config.toml
n_layer = 12
d_model = 128
moe_layers = [0, 1, 2, 3, 4, 5, 6, 7, 8, 9, 10, 11]
norm_place = "pre"
positions = "rope"
rope_fraction = 1.0
qk_norm = true
parallel_block = false
init = "uniform"
init_std_qkv = 0.038
optimizer = "muon_variant"
lr = 0.00516
doc_mask = false
steps = 7431
dataset = "wikipedia_en"
Below are experts of layer 8 (counted from 0) of a mixture-of-experts language model. Rows are named router (the router's row for the expert), gate (a neuron's input weights, with its number), up (a neuron's input weights, with its number), down (a neuron's output weights, with its number) and show model dimensions 0-127. Each number is 128 + 24 x the weight over its row's rms, rounded and kept within 0 to 255. Numbers have three digits each.
Before each expert's rows: a language model's description of what the expert responds to. This comes from a sample of Wikipedia text that the model never trained on.

# expert 41
It responds to: Table and list separators
router:148084085107153110124148099126133090095131129091130141114118127169125106107092130065110150116129159140078117093115118142163083121160149129151152090134126082110139142136119144099116123165143119156107136101132119149127159145114133117147142128163121119105111095132095114167141132067151126171156139106107109141184130120078126140112162156119116132116139175107105096139135110112109116092139
gate2:130136160118136127129128136161120153112139173133088129153119122127086109114125134140101111149131102117105086116125130133148129126169104117103146122144176104130139197110137105114130132156145143178157112136099119123153121113075131099126173096119081102155098094101172161119135098102133112118096094113103121096124124144085195107132147140131126112127104135152131101112166088169111165110131
up2:134132115135113136117132072136144113182125134135184143144112162154152114143136071088162145124112158149156123098136122135120150075134145127137130145100078174120134112134082145150126148135129088119128131121167138089130167105153168132086150155142177150106160153109133115145121180158112115144123130134167140123133145151143131141115122109148099121168175160080120149121105155139137137133128
down2:125102159117112125079154124102167134139103121122137122133129144154097128140110191092123095103150153128120116178148078145128104111139107081099121128138094126145138140138063162154139117138168144126145141137140147138153145128123152116140121185127073130110146110141140121136121115079119108100137127174192076152108099132136150158147120143135146162126122098126135128122122091166145157118147
gate3:135080058129156120122159119140116164101118127095096169101122144149148107121116109138154141144123129107135111156156155110131087124123124135112126107153158124119124152114113140107152130105101129085137151142134153138147123149168150100134161148149155094185173130129147170179145151108141121152093160099093145147113134118119134125085143140092168130097125132131174091091088097140112125110111
up3:094127138150142152114119112149152106122129142117169126140216164142114128088132139141147153140122144141083160118086132156139156122096093150148142119156107110128125115084125092092127134145158156129117088149082132110110150147129144166152082109126102121114146113079148087099110120101141129174100151125141111110131091095128122146101167145159157141153124122102118112127139136165155110098109
down3:134128170117115138097134150105128096169106153155157136137114127149150147156113153170180113097132162110086128128129107093096115122085067123113139115115112169111105129140127152147136142152155113120106105159154127130107140109126150131155095144131142134084112130173112100112152135145108123158139132160125137144101128103117109143169149101104130173121120178109097095153157115119105058160108
gate4:149087104133151124163153138109121071117136123092144131107118160105149097109131105126108119155151155122146174166072107148122113156113117164142149150159130102135168110134116140099121111071140154149145197151147133132130091113167144122112113123142114131148101152137130107139110112096127107190122133152116119176138149095108105126083108121116127124101113145112127101121112125150109109148068
up4:086108114139136141147126124139136080140100112109148154103129153091124112126141145149111123134158159143154168171081096118132119187127114133130146128135120138114174132162086144121147082080156189122108185168113097102126082127179135139118093131140135155151132122145119105137083126100138151134126143161130121140130116119117126146095105142139172089094107132098122120117114134112113095163126
down4:104111144106125099186145125127100141079121139134117135180146101121199145101113122162098130127141129140132109092125124127140086134121115112117099145157098129136094077116142113148147143198126145200107097141155163150119150130091143071090157112110137131144146109153147111117126134128101130124111139127129120117116142140115157136168107130146133122124071137114120105083140125122094122120158
gate5:147116147114116125114154124106130135134156128109143148127142153146119114116157145107160159130113100121132173149128111111164092152121153112093152131117122091101126160114112098134152089145134158120130142106118138134142151117119152107131146101088060071173114149105088085124116167114141127143134135149152145142092142139135132108151123105082112149086167191120129118122143072094092173101108
up5:132119116148094129158103124134122146121120151158141125136169121070107136158203129155128135131134136147104088129110163127090111143127172144120131129168161123147086150137104126100154141124156141143143121129102090124173110189170115102150160104121181097125135137119123127138147137155125103137115156106098173101160188153092130155142132147144144097130148107124129149116134166101144130126148
down5:114126156149153117124130111133103152157156143129160130142146127153077121168124129119135088146154131125150108167150092153097147166149108106169116087152105108112097102145096092151163141122126143112101080119164073132136132136089119145145114098126153134152107090145151142141146125119153130143091144115154147134130120141087125103156117163130157162150163136118090098127157114124185153108078
gate6:104147159070130133093099118133125125147106167155137145144120161119154102130105117127148132109135144122129084108136086103173107131149087072164145117143118127139128072176126119094094116146149137150115152115142145180131188115106118128131144103102080116130119159126139142099171142142124151098167094121127150123133139116107090137114134159098162114124138113146104172130168117095124129099142
up6:152072113171115141222141101116117134098168083124134129111111120136106154146146119110129117128126122111104148137123151124135115149118194184097133109145182117123124161121150126164143108140114108114133118099120155091130122185149140137101082143122149141103139133154138112179139111104141109152101126146168095123130103138118162119105138115161091138120123130102134095133145144107120148104138
down6:091130170109111135150150127088127147088101158082126157162131138106111119158098122134143131109101141114161130148113123105128112130123145101131129021115139165141114138156137130143134162160129130123168135126121101112111133143116119121136099106131092120098124150171105165111119139101126106112125148123145129099135093108163100106110156127153147183093198100079129125131127121109114122143141
gate7:146118108126126149165127178122133124115096103121143149152156105030107124131139107106131149123134152109174086103124120142138139114095104138137115140080172183108173108082148151135146127110119095143141118116139122118135059130143081128143115123114147145108143135099152130078115128103113183148110119114116096102127177124099141108119142150119131126141117113131107123172140133117118120120122
up7:130121129123166115116080116167165132172155104111143097116113121138095102132162132133122123101143118112104154177123123115115097092160131116122166095145163106125123128123127131108124085152118137123146128105152131172154129138116139134150152132129177112127115121132138115146132107151125111135180173165134077129118129143169160164130138084128140138092143149136154152070142095085146168085180
down7:074123111126115088135148147127121111092138119141126160126161145108066148152121123174125109122148129101140166155105129137089119075113091130125101117121128099117158136147113106150135173133128101099143144137137102176136116144144087162131132118154114100111106106162145128125160114140122116137118087130120167125105113148155107085114090145179109137121179079124102085149140098118136158167128
gate8:108154099138130137123134143179065125148111081132137133118093105133154145168120115121150164158131114112115110120138173099078128128152120149138098144158124092123122108096151110125136123186157113094141116113134107164139110140116165137135133135143107097116141096146105088140147122083144125158122113117100151106152133106139127142114128215152137131140175143095102103093151105123107127133088
up8:110153090131112145087121146131121088133117121116148130136077104159137155133116066124120125127156146133146133102111148104122132133169126133143124131137139140129089122089085149125156129157122125111130157117155139157139192131099142127107097145146131105136140080137094093129091140110161145130144106133109120089119105113122160146092130181164159165135126138092153094121170082090175094101122
down8:127145147080140113126127051132120140105115115118104139126182133122188133136128137151123086117150116116096125125150133132124146096162127112101150172124133109139118096149147127152134143075108140131122112134139165136151113163134109140177131130121107102173149168101164057150145144144139151117136103102151158181142129128128136139088170104153126117120128087186126116106139123132126157140126
gate9:155136104094138130126169126134139075148157141096137174139108104152104143151114183150147119106120180106130090122082154119121088162127142100115169118121132135133135123124149113133162135133157120144129124123123143138137171076128145170115091148181109185124116138153074126133124131102136100119140134141131111127123140116126130167126183117131124110160137109135106118128085069142176147110129
up9:139116090134143115101125107105141123136135138088144181153083121165148159120129086151136169123119174100127086104147169135159149114124141138088125113124129095124149122122118146126188148109101136154140111071113136130117125073163150102123093143115140155152096150128083134124114125137147101134171152101084140140133130174106101170141132101138101107142150092134134156141125133164148155115111
down9:108093124128127159154166138089109146143136138129145133133151144170157086111147075116152132140137139135153143112123120094142116096146163111125168204133118136124127125126164115145156100166122119136117129079127077150139104108115149130155101108132150131160111099091120085141136149138138085107134113100118093111118145079161116113081105155125100114146123134131163113115068142145153117140091
gate10:093166123106144102096171118117131108147119080116132159140106082146104128092145134093131129092123168134104113111098150149167127142123118100125133074152125125102157110120123148153137149086104159130086095159131099127191139122125125115147126127107097153103118121171115140105209123102130130147130153148113124156140098129080129104125152136140117085154111092127136142108124147113111171121133
up10:121128164135129130129141188137176117139133071143126112162117096106093138111120100147174142106118105137086114127093123109144103160087154129145132107152104109136134163140110094164096142177135149133130123144138105112118150136118126145133120179151122152116145119105150161108135095112117110162091160157153115152140100141101128115095102132113112083177135105115110170114087105095165107144162
down10:103153101085157131155108135112112139108100117137124137120149124141185172114104107142086138129125115165123128131163181094110155127132144147099102134113151069119101139106140090118095152147097142161136174074118161101087111109113131119158144085144148144166178151102129099116133120114178143162107128131128162150149126110137146122133117120127107112117136121113111118099103110096137169087132
gate11:162110112122139096139112117148132139108138137099084140142075087165144124149142117102129127097110134124105178161127142083141132154149113140145136087168094120092112110114112153114117130140096167116140156182131158148122138126124147173128156134146143167153140129102162113196123136129142108137101165117117128117115067156109107090116134120130096100150134125087134128167166104118146116104096
up11:129119146132142116142125114134151152105123120113104143120086097148147128190151136131124158113136092104107139157126135069115120160134144129174142092133098141093134093094124120119104150155096152144114120175131156129121132145094125161151177131127162164122098138093143100169126149117129127147099158128135150115134089113111110088129123126101088124164153118090112148147200091128136093087115
down11:140103110088143080099122128125149130139112126098115202113173109142130134140121124137129124093111134123147123157129123122116111105150170152110109216117139110146127106138128111167163082154162118097100101127125137100183151107128113137101126130129145123149138172115132095112131121078105122143102150143128087151139140119171122154107167125127105137086160115167164136111131125108127120144095
gate12:147117123108131105063109130085133138131134099137157133097120116141149132124109088137119184116155176136101124129127080065105139140093095139121179088133164146127147158154148170146136131147104146115149095123136113148116169123114143125072152111120123157152114112131169118137175133100144158126107137108105130140111152137138134125147121147176115134129133095142111142147111136181089082146130
up12:134095128088169124129123138070147109127094118152158163097115139143167131139102101128127141093141144171109154141115099067103137140127129087156108078125156138154159146139126164131120136136147088116170118123107111125097130150139168149129126106129138163132122141127181139122181122109135161095111161115083148157113140114099155135158126168151159144150132105125105138137146143159086128107156
down12:129146129107136113121102087122131137158115149094112171155163118134164118095126149072115124104085143150164136119151091172143158111107135107128154073148084181144160127169089122156133104118120138131133149129145147113150123118156131122170124154092167146140144156147134102138118118114135120134144153139126139121132130126092190150147114128104142141105133121121180147095131116063164134093118

# expert 0
It responds to: Given names and name starts
router:130107149151126102101149125137123142085164132119124133115115137179097150112167128111097174156111100089100099107097109118147093141147141099103142137131127089113132101135084139087162120135187110129112139100169108138110175126119153114161134166162107108105127072169121139178157135099124088128175095121118131112161110127100135132096163120126129103119142136104129119138163129120122140123101
gate0:137090137124143156134144117057115141077125162177155114148164114151172137104130107156127128150101090127122154142107117087123079118147139101141138069130132130127130118121110164138113180148106137105133142139123103181143112121099133105137130121158117110095115128144156167118142104119140111128171134118134112163172108117149129148178148168166116092109160160115156111097120121118133107137117
up0:111098102076142117130101106163133133141127126149112157117147147055070125127116179131153089079129145163161136136146146138154163147139152187106123141133122123119111121105102131123171100113108104150132097111123112110114135108123097112110164138148130146124184130134124121118123152149125100153120103132145139096145173160099156115076089124101110162126153128145127146142114131137106102171103
down0:120100137145107113125132122130141099165149127164104106141142125120135146075121138126129126105114073158149132132146115162140143148187155135108147123118102099161121129116132126096115144148139143143146104106148090138128119098081113153114106127124083123160096170083095124153118108125141128158143111141143139176137126159143123132106130103158169146154186146121107176122148182069125122113182
gate1:183139128112125098124114110140119095120127180142130094147186108130143170104119127168091153151197170114169104140097139142123114148119115122124170087099126107105130134105161143132173114144108146157073142140133133135144110085130169155156107129105088151131110103125126155138099134118094087135119138119134130175121116103103107158102124111091103123137094131114119128129093098131121134114112
up1:098147157141168118127098103139166153153113128180147140155151106124134106123154118141115131100105144156132123167146173121144134148159115147137140125119138139097163134122100099177165117201126172161145106120139124120156168115127145167145117174085170101103123126121129163161135144158154119113133112140149122162121167134154111161104104106115124128117103134117117143087131109082145102100095
down1:144168162130135118118146115108130142138102128136138122139139127126116135147130126129103110151143117132121146142145138140133198137143087099130077141130126119105097094160164117171172128123128107088097115117166139136128143153142126152193109088132096078144134107141136135124152144101130177095132127118106152129134138143173104122088196149131145154160147143168125155148106198124120142157139
gate2:131138157137146134095090134154174178131127162123093110117141163145136137099153133123122144172108129131162107140115124077172129100107132122131131099111162095144137136147104144100180162072134141091128130109153133114124135131108110157160106128105104115131114102151166099151182131110124093151071149142125121177134125132100128147133153127148074116113153181148127149112162116126127107130108
up2:103095135135141115161157121114106104065136120080132127092113115106115117166107133122157121109175167132130120189129146137090120139151153119117122170135122169132101141122131146159117081157155104143128124120107112139129146142188138076107135115108142114132110140106106121087093134117176128135127103148132140099124105118114094158126055103084148128153120080120135116138131142127118097110106
down2:124110111111119083127109127096166109122120160099131112120145142109158151169159125110117049153173139109076111144131131137097132164137123110119130088096123127121126130130116125138085085179102109153095153160112100105164145154116145108135199139142094115111119124097113111120138141173160140121111118072125123092119153107147114134135109146116178096127152133124134131148126121151116110109105
gate3:109105134113131087110105142138145116122153154145155108138115082144099145124157137160117106164115119137107160111166130147135134149070189096121153117114116121078156098148096162130151154136165148162102144109116121089130105118157113182204113143094132108118134108127157146135133168150156132149151123124139134120113160136128119134127144127148075138083137158153131180133103101115132123132145
up3:160140089125136108177208085151130130157114142144132119086143176143113123102085177140138098141172098110107089105109118120112153161151144138110143154139102123141146094106149101104152127137110120126125135176155111165121141134124125167122157158105124155121145111110106099105142113121149106112140126110126137107149144108152113144167148088162121150134144125144075091111102140110099162121137
down3:140128146111107132145160075150101072103106107102137187167134129106144144147107133140091143138153132138102114171127157115127120142111093142125117126131090092154126106130120141151121086113120118133103153156141117114145135143130124093091195129141097129154092146145138123099140125118130139115109143117066127149158084084126099050099136132110126135110151111165126111116143091114104102119136
gate4:108122160141117117117173134109117138171093121093115123109104132159178165110094149160098126146094164092126142104139104141135114131130106106104138155133124163130115109149121186161145104102094134123166101104121153148156104108130162135177146156137130162111119169182109103122131179141134148088111126136122153148158105145131123125092130110119159122133133149081137121133171156117134116126073
up4:151107148155146156142140140121151128122128117097098141098124092182129130156097119131134125132091126075143137112113122080134100111149173108087175158104126116129088109102094142135135144127124115121140137072140117157160126154107134109163135133110101174106121137162115097145122146133152091131139120135156116140166130142127114138058160116086106084098098150143138086131162115139122107095097
down4:110165085143114142130114121128089148109121145137160105150099154098120151127135138139110144146140144083136119169152125135162122160140087130075100124129113153101131130126108140117099144111111090184112137109117142113109129128122088172085145101057146089143126093123115103133138181087117128130101127148164143068096144132142118127145125132154144151138116128113116181118115148160149126134174
gate5:132157108152167143127131155089126159071114151152122158095110147101068125085094129128128171122104116097117094185107139121147146125154125121153152126103102148155104114111115145130159109146162163138116109117146125109122135102101141133110155124130125152065124104131111090151176142110144120168153144108148141138104139182128153123133147156135122135122105157104166131108164079165134118134125
up5:110145127120174136161143140136139134094124128132058151086087135186104133067074138148127133172129100122125117169117116155150138136147120158137101121114128172133124129125098150168134106111130129146102080138166133143123118075097146145113097096104104135101159156116132125144096109142126092123144125141114158132106110142135129136102106151144137093131121151122103065149157119153091138122117
down5:087212132173154176116132133101109142081169062122099121130118162141125129125126118111117135131150143120136161123129111136159128120114108136143124137142109163127127096105083118117127101113120138114126113126114118137115128102161110109170144133067125162152128109120090113169155126127160098155109105147131141153087134156197117127114139143180164118129125126115160133134130118143153089119112
gate6:136070107129119114094126102128152111130142150104086128122098161138154135160105099106094127138104099126198134089113153142139105092127111127124146186140105127120139107134110179119146141127131136110111127139137103117104079172134157137116129141165133111159119137128133176116158109080121157181161128101160115161128111145129122084145157144130117146157146111130162134140132103140120170175102
up6:111157124119124113150102131111117146127100162149160137150142118114143106085184163143158141124149160167134149120167123096079134082082107119112126071123153155144155148112144085092157121111091140159107174143103146127149157096095128116087127123157102147108121094157097112135123124129114132085155085137106128095137124113129106163166125121103164093130122115114126156148129125116157119135152
down6:107144098115135110154107139130129078125143153183102128134131092153109125151157165122152115160136163101118108118191102073126125129103097192142118106151162168117094105129087152099136093140120088146123137118145129164146126175118131130125108134131114088139138165179119142180141133105103107126127077111154145101114117082113104119116138152141145119128135112115116114132129135100115129097144
gate7:121111135150143125099113161142127156120126097162114126162109074123118100128170168162126143117115122092088126099113137168135112131130096106136117121158111107102125130140103145104116153104154119132135138132151115124156122116123179124165128132141134128141122137159150122114129099209121119132166096130116136141156091107089111124110116076156110101115060126123188083098109101115134104088139
up7:132118157160157124069115127131123119133128139109142147096132161138116119139062104124089122132121102106096101141133114109159142181143139159099168138107132170157147156130103128144138111106090109085150158179119131141134129132149112150104162113121150165099124143114104138119148147173130109119123146077130161087105106088107156106090173162110135136108135183099120130117148156141112128139139
down7:148116166128116132112131090141166177126130140099131112134133152132139099143136100159135123134140133144127103148142130130133136097161134139125109115148133113123162134112112129139144058129159122157157150154100160123158138130132154146067115111165137140163092111188108117191119084134136123196127203109135123092114091114135134161151101149103126160157117137114156134137120120139144162125124
gate8:131156129106133150100118101139131107115138129144101098127088120102070155089123149152135157117136169109136121136114118117122070130152160142110145116108108144130128123130107122140165125131114150154143117113139114093069061134134142111101127153164085119101115137155093088122187108138156156132139154101136142148161162089085105120116138172118117146076125138154141132132128141115108147141071
up8:158088119141160162116095107145131146129102120108150119094161155136112144130138136125110133194127137097109167124173107129142124132087164156121155130167112141141166103120138131116118136115141102119079116126111173110143142142115136146115152103090117153163123112110092165144192125065145082122138153130105151127101088082138129125124143156106121095149148090114107119101133113117166149134137
down8:152105124142148123115105121135117141105110146120117097149119090150139122152143184176125149150139101075124092114130129080133133081115139132131157118127152160163156105148153172128183102101123116144120100133102082134126114130121125107166122139154127143143092105162081136133135178093084134130156158149157096119127117157139107152098100117143062108132135146126142154119147125087146147143109
gate9:096118124140140121146132117135111174146167113132135112135119119119114165147091109126117131122105151101113067136102130131171106125142129130107103128110153079124115068107107109167150085166136104157161123065160137116111106113083148110153149134163105144105171104146139162129113111121151115144157144132161082115113106174165141162111130105117111131108154114122174124122138131165105132126166
up9:184171156129105120112123105129111119106099136105138116171131126135100151110096110142120157142120111177124133120160127148087123140149151136113115139143134112125100121113084153102131133125121158075123100101110090142156143110127146108138115124119130122136088147155140168135138135136148114152119140107080094148112120068039113088141078088082152090105124148132152110142121109123148127132115
down9:120157094156087125094140149128147115144106129090109106144175142156095095099133125085150153129137136133104149166129122136093188105178113124105108120109134115134106148157086121071135143108145128134102116168154116147159126116127128093118165099117140129082133145139130097101170124077121121111150127105138129079118110105125076116109103125138126092155116148113169180114144124107124122139126
gate10:131143138087146152129120120129088125116123101069096102139119131120141139103145169086125154140188091107127123094164134142118131141140137126087152105149119145136100147117150132091126133150135090106116108129121130125129116122111157130169161118089138157175133112170150124125163159122164100132092141075123106079108134113147162142130143159133102137143133134109189108093154154080133094128157
up10:093158142152143146151105137111126105137176096122123148130120127085113107178097125140183142133117176155152133138104132134140154088097116143157118128147158130135142144110149094112081159144142141164141117133114170114129087149095095077131134121119187115139129145122160146161094117142094173107116122114125151120159115162117088087136158116119144147149128139165108151107118123142143144182142
down10:113083145068111131111111090124135124151081138095157095148121152130098127117104139129187121144108093149126130124113123112151103143134125156167161106134116124135116119124159132098104133118146122115159156126108096080119110143139125161133161077089133171125090119110128124111163124168152132145117145097106121127144144139158137093130187095105107163105149148122096101166079126101131108128087

# expert 4
It responds to: Slashes and separators
router:112099093134139141142145121106199137057146127094181133111113127147117133107116141130114145128077098159114063115156109165142116126139125130126153117131131081140146135148128116124100140116174129170146145144118119096107131157124125128167109123157100132075108106157123149141099135083166094139147148097120112110140134113112123135123130169166108102124139180081128114153128146115123150111143
gate2:141135188121141140142124110105127134105104081100156120130111099142116143120127148152103139140128093142106121108092064156130142110130126096157150124135132101176121091134141119156149154152142147129143123114124105130129137160109160115131130141107136111072119159150137179132111072131103073137118111084125070134110141127100128100125114156150118195120135148099165135122162119131132174096146
up2:156138181132149134123101093117132120099083106118099137123176102125132091138145100136160143126099098165066131150128096150105131122167094119119085078106083113106146098062145091151137137159128123167153164113136127112114134126107148161140102154111157099128112106172115134147147094108140108163143147096116114118146126124103103127092114161128141131118120159111145124121164105126138142122143
down2:076154130123151121140142133111124155146113102106108136152158107149149112150113122145130142122208097174100106135157122074162206086147144164129170091128139105155110124107164112127125142145155125131119155163126159164141141120127114144116114105114107152125129108150117167129124106132107135115120155104143123141122166122135074119105130151100095147143146144144096112129116137166165129173147
gate3:104149166148124120111113142130132109123138153095099112096109088122122142147160114098117160105155127148111093147084116057134084096143185156155130107155105094156132134143119146138143153103141161091141140117171106107155089139152145136175130147132130136114108088134104123137101139120160158169151136107073119139147096126148151121142124114132138129111108174136178132151123124106107134150167
up3:148105098132116135118138136117108164168143107134148148100154103095132129125076133154149116130115126116137132118141169132155149171098134114146148128135150133115142142153112089076089073124110132164127164178100150115127166101114096127110118144130104143136123099143067143107144172169091109132123098142131139145097115153156105118109115087091119142137132082088130153143125111073162151117123
down3:160140125112123080145130109138076117163114124133103172142118121148144134145071142112105177120125127137105161116148122172120126144146063115132129158134105102144097116140096123083096086142128086148138143107141119116133142129096139095084122140095142128149120134145126096147182133084173142103128072100133177169095129142104090117123130114138091131129167138108135144117115130119132118121139
gate4:129127134152106147147116102148166163135133163085183104114101114161124138108117117145114115137130123104117100127119099106124124100128051142138129134126143158140133135149130120125100106151148156139138097120084136144095115160133197142112151099118069147146134100152140132155078165114108115119132122141115133153170137090111110138106126141066091145109104122096112134152181157158125138114115
up4:124162115124147131101096138158142125102130145131175124146100142140156106116109110164083110123138098086119082113092080099162138122082121110107117167129111200139121093135120156135161099112123135069120067086128120085095096148129100116132115121156119121145126133116145120133134127098150144106086159114168105136159098125112103144118127106120149117143119135132116152121142150143105098126087
down4:132126147138136080133110112110134140136124168156111102151140137106130134146136139092147060143112131101134157146109142166124149125135181145180113123130157152160111171138114141121111110156108142131133095164119159130073125115159094134114110117131138117172119105098081114147122125144064145110138148137135186125111093121144086145093168081106118156129143116141136163158150140123146106148106
gate5:153119164144113122152097076090132175090129142103099141116082100106117104130125163120124137119130103117182152116096096138137111127156117114136129138132124134127105133084164155137155151102128135154156153137130117144131120155097196122136182127147104163162156184151120118154127104110110143155156111071141102120110143121114105121110112140113117137109116155151170094139145164114120164145153
up5:156130127175114113116105140132142161083095161169112169150066147129120121096139138103127126181127175119162096153109175109129110119147134143117100122135152136110137110142108126116151132134116124105136101156109110130120119146141100136109101160148112128136126166168115141136154092147148099163098099134134132113161135116113104119156073123119181077158125118116157134178069114124151126144121
down5:139125125136110119142115132129136109113094180144128149147117167104081131140130123110138147126088155148136115177107133078135134137150144130175136104152097141089118098145157149100141129119099082126129066118139141092114125131103131106127147110141145115150176150081097096118151211155094173136138146153155138093121089141108132117130162149096124089135144144142115143146117107115123128099113
gate6:150085127119116116134168076116137109036110161067138117112115137118158128105135159094117116117076123120099130120142116109100114125132116127119165113136145149147157098113091098170095117134151139099131128139129129139085145116120148174146149108127127149118102167183134115099138131129135125112157158102133115106156136131088145113116133116164109097143133172098099139150149135137093119167120
up6:128073087136102159156120131119125091118104169100136097097138151128147173114130162095125107147076129136136166149127134083072140158111093181115154125136125113143145093119121143157119107127140123122079123128116160109089153103126121163137109118118123157126093119138140135074132129128122157156153148109084125128140134140126076112136132095175105129142113140112117142177172145162114119138123
down6:128140125156074123189114086152118155084130132146148124133155109118196133135111116115101112057092098126157161168155088182157133133121123130125112162107095130169130141145110137113083092151129099128143138150109140120151106156126124127129165144130156133146118156142116133109172121126133100154138145110144121114108141147147148169137139123114154102079159120137113127149165101158147124120146
gate7:120106104147110096146137148153117126125172099104134144150117134117100145149114128113118119165126132109129119140164119117157105116118195164119103094136153140090139129117121119105082118139081126122103090146121153086126168151088146172127172121114131123152162093184133137178154153117141082155179094101188136109113104161114122098110131145116147152143133149131133108100150128135137120142127
up7:150147177131108133129118102151147112143101124173144149110111131162108108107102125092183097119137129124146169152111143120131145139139133057163122112100046099131133141118099148114153145146145177135149164080131106153161119156112145114159122124171126117110132093122140136053102097133145156132133167140132103109161128119169110111117110119142118145121129111138108119129144143134093122126141
down7:122121149133144129122137153147152098132125095144124106150151085136171082107134097138156137136100105137168111109160124149114100110136166154141102113131113086142114133083105115105132107160146117120174170167151116142158128131084144109143126159139152132152102091090125129132148113146155093121125164134107095074161134108121113100151118096110126123129152148098102176195132111120116090115161
gate8:135127104135151116140207130129149110102153098129130103129134126121128107100130151140110154097131080168095096151147125127103106115150132129130137086145082121128128114088124132153110148129138105168127136154145155109157138093091155110078147148134137125069117120166136158165122127123108128162124131130194121114132103122110134137106122200123130132083131125112097131159128102130148180148156
up8:122127155151142130104116158108108103150093098143146124126143223108120148144125103129127151156110163115155104123105101143127106146111131140131104139127146100130113134108151141103100138125148130131133156104170112079078121133152120142198092179155154084161130147102101158129141112144146131132095073122119115162126124127135106166111122101124116138190150089114150135115125159127122120123127
down8:152139122080121137180143126124131133109133076148108124112136122159155123131110124126109128091124127153160082095139101149134143144158087169113142194137165130143117103122108081088180133124149143133141124104089113166087164159102144164154120141123116127111108153141104105121104181084099146077098132113115133120142119134108109153113141126106151143106126168116117131109152147146109114112164
gate9:144136127130128150128131111085163116146103087090141111124151118182119092132125102109128121123067093170092112107125139129113122151123145094139123133141124160101171148140137093149073154180081140131133115146107114082111127142094105089126131124151156141130082096126157135164111140129107119132144141171135112166150127132093142106119117112124102104126133178107161111144181167108122150115127
up9:110117138140135099150107143111065098112118125138127094147145142072097103135120145091165113136166142125107134105118128147065131147137115181114120152126074142100150141140090127149114112127096118131144137151115115134110131124092122134119148160122077138082098118129170129145152120100100124161130129169117085138154158180137118129173140153132093111114124154172153141160152122121121136091152
down9:118147143147121154100111106143147159095117165155141125143157100154171153178089114177142116124104104096119136120117153128107078158127125141146118152113132117112107108100140186104121118149141186155151138150117114127152094132147110132146146170137139083127124103154140107124130199108099127162118161095143106095137143169121126171132119140134118102121154126075160129104119140128160102124121
gate10:115085115127135152116126134171117144169137127084138112139117145139103082132162133117113106143114091145115141116094113133134109117135107107171177100121145112120109145111121148136144113101096099132146098163173110100172114110118174124093122151140126113119117095133118120129072111099114119141128105146112095109136159153100141122134145150146134062106099114086125167119151127102071071139165
up10:145118102129112119162150099107138104138120135141093135131122137077161120178126099103175119104119142117127122159180151122135161138122149141120111126088142139145148134140146122117145117156100103133112146079085174134096111131096138147147149117073141108141125142106180154134113136140129096125092102107164109151104125124125142161089172118092103150127143163137116128125117173156103202126144
down10:131160132118073093142123123106147096127112188172128126158131175179130158137145169088104098133128128116161097127132144129105115148119142137105094157133130113149143122160143113094123161140126151115141138134123122143153158107133098125144183132130166125149092120138127159108107130155081108114134142168107096167120136118077141155128084064105127142140098113150099132117138117128155164124157
gate11:133098136121143118136100139149168168120125095144119117116078119104129108113122180105099123122100122116112104145115092123120096137133156159138129123153068086141078114131121129145140111138130142117153099103151134170099120071150127140152108142154108174079140139143113153118124100120143113139100138109150084116091127131126121110132130139117124096129163169115104165185193140138156169112143
up11:167128179131154136124138131151118112131104056129121134162147135089139109107116123121146123113120141106155079131128119105145137136113155121103072120115153163124155150133120120136104140144094116173148085112171154137130099107169118146150147180127088154129109148138084129119137128171147149143115129097114188097153152146131109099100108145114170118150108139098108129176150121128158097137148
down11:126088132179124090095112121118100113138136105158110151137136152170095130156131133138111130139153129161164175160163082113083109176119124133141111108161105137157119146118165159143158092121121145128116104121152151110111134139145112137129154159164111120142110107170139127139153152082108085154141137120135109136131127141150140078148124131113178133153120160099157101087097129129140158187122
gate12:118090122131136146102120131145144156135140122090169124136117111112124076069135124118107160069132119151131093132130100136134106178156190121137143112163109134112142125128113098176141086095125115133131153135119085108153109088120156142117159127100161111104129134170136172187137110119095157120079127106091123119076144094128125126087129142138120108130124096122119115113129115136168135122126
up12:124071153154151123151146094121094082133060186160138127135145107120114156135111126132178139161134141107138144141107128118125123139113127099130145102143157121139108144124149150112177068110098119118141090153118128141114112174161157145145122155135127119107142121140131082105122130211163120108145138075152129130151154145128122142155126116136128129100138174159153098133129129132145102141129
down12:153146096109122136113129137120125099087161139116111078121079102077121140163101130138085154120122144158123119108133126167128129153182136166098099152102127141123141134125106156090100123105131136160090140140149065165087138163138140136132178134129171119119121116129114121157126121114119142075112111113099133096074121117177155153113138127145133100121121130110116156107134113119138132099182